Experts of a small language model.
Experts: 24 experts in each of 9 layers, 224 GeGLU neurons an expert, 1 pick a token, a sigmoid router.
Below are experts of layer 2 (counted from 0) of a mixture-of-experts language model. Rows are named router (the router's row for the expert) and show model dimensions 0-47. Each number is 128 + 24 x the weight over its row's rms, rounded and kept within 0 to 255. Numbers have three digits each.
Before each expert's rows: a language model's description of what the expert responds to. This comes from a sample of Wikipedia text that the model never trained on.

# expert 15
It responds to: Hyphens and list dashes
router:123117163128113107120104168156090101121103108082128110113156124083148132131135154134144106085145112116110112121129097138140108136111172138149112

# expert 13
It responds to: Plural nouns and separators
router:133127129096090113105175157119124116129107109109131137109121136110132103151072136130104146121129123087085140125143130174159118113145128135115144

# expert 5
It responds to: Mid-sentence function words
router:101163122101071066114170085113151126149110155082134107111094134145104097135138164120115108136129162136116115138125143131132118127087073126114169

# expert 23
It responds to: Suffixes and relative pronouns
router:127142129111129136119158074089138124138124109157118126148167158141132184141079106147133153144121152140079114161108128134162103145140097132137153

# expert 11
It responds to: Word pieces, heading equals
router:149157129120113119108152137080089109152123164144079158125135144136152153133121130120120130094156160124110153118105146091114059097099117106141169

# expert 3
It responds to: Commas, parens, name starts
router:162081170092116181142084122124138169088146106117122128134143156152145110112144090151164152120147126152143085107135124120146145105120092111083166

# expert 6
It responds to: Prepositions and pipes
router:084129126107128108105149102117122090123114119136127104172112171191161148168125139146113154124168138125149151115133145149124112134154131130111146

# expert 0
It responds to: Word-final letter pieces
router:115150122088131081144170104150101132135129136165096108133086100120161122167098128140125157161104158138107193086159150147173095125156152158155149

# expert 22
It responds to: Sentence-final periods, endings
router:176103101112132161180159131123112162154080124116122128143106142110075138167127117145132126115113115139122101154151147125135125120116103138097098

# expert 16
It responds to: Word-initial short pieces
router:121120124118109156069104150105151121134102127122153105136115095093150129136128130129158140110141153159137136126165102145104117091145128107099103

# expert 4
It responds to: Nouns, adjectives, suffixes
router:122132119127121116139147128164125139129087150120133148150103146168112109130111144150112133189098155105136148174146101137151174119132134062078110

# expert 20
It responds to: The and name pieces
router:083118123109161111117118113123119132122127114135164104140148099133108125140133107124140091191113143125146173121111097143149111111090074163104139

# expert 1
It responds to: Sentence-opening determiners
router:160175153099153092070169151097116101115130116139111099133108126126147104135133132156136150140138144098134134173084124098095130128114146113110147

# expert 7
It responds to: Word endings and periods
router:135129144105085120161143155144113138159138136109116138157186112164099104143130121154135135108141134145091137159142135181152114141106167157146116

# expert 8
It responds to: Commas and colons
router:158160129093107113115149131095120117129102145108139147130135111093166115150145119160144108171143110093087105120152131124156103110070163181123149

# expert 10
It responds to: For and name starts
router:116116143107098167134143108125112100131102094103080127140120119124139127137127100144124128145159121114152101140124138136121123117101120123159135

# expert 18
It responds to: To and line ends
router:129136136118140110119103107112143087151118138067139129164128116144124117152152136164124127175155094150116115136124115160132096135145142147127117

# expert 14
It responds to: Nouns and phrase starts
router:092144150111115132118172090144093121144089124089113139095158152114075124105083107155100134143094147151130150164125108151128105137044165128102137

# expert 21
It responds to: Pronoun he, word-starts
router:176150141133129125157132159113132096144134145126123107181123135139173137181122127163124115152133153132097118135134169104088066107098107145098140

# expert 2
It responds to: Capitalized word starts
router:120077119111149119125144129095108118139155155157129141101138173128117118123163148172117161131117151143159115118117140143109123088088148133104111

# expert 9
It responds to: Proper nouns, table headers
router:119126142116111105135176104118122126132120108085115131121127160190121119115128148100132100178122115147116131128108160088111112110142163107144127

# expert 12
It responds to: Biography verbs, table cells
router:151098150107131082061177178137118095144147161118147148110136103109102148162125178161104126131103122141103137140154122146169137174089125135131125

# expert 17
It responds to: The preposition of
router:110141140117122132123118137091140100128147145092119111168153156132147109151155103148125144153166128165127134124137113129116111098148119131115123

# expert 19
It responds to: Conjunction and articles
router:142139123091163148127096124157108069134107090141137114121142140111174122168162117163122131149097143118087158112128119115129132138175128130127152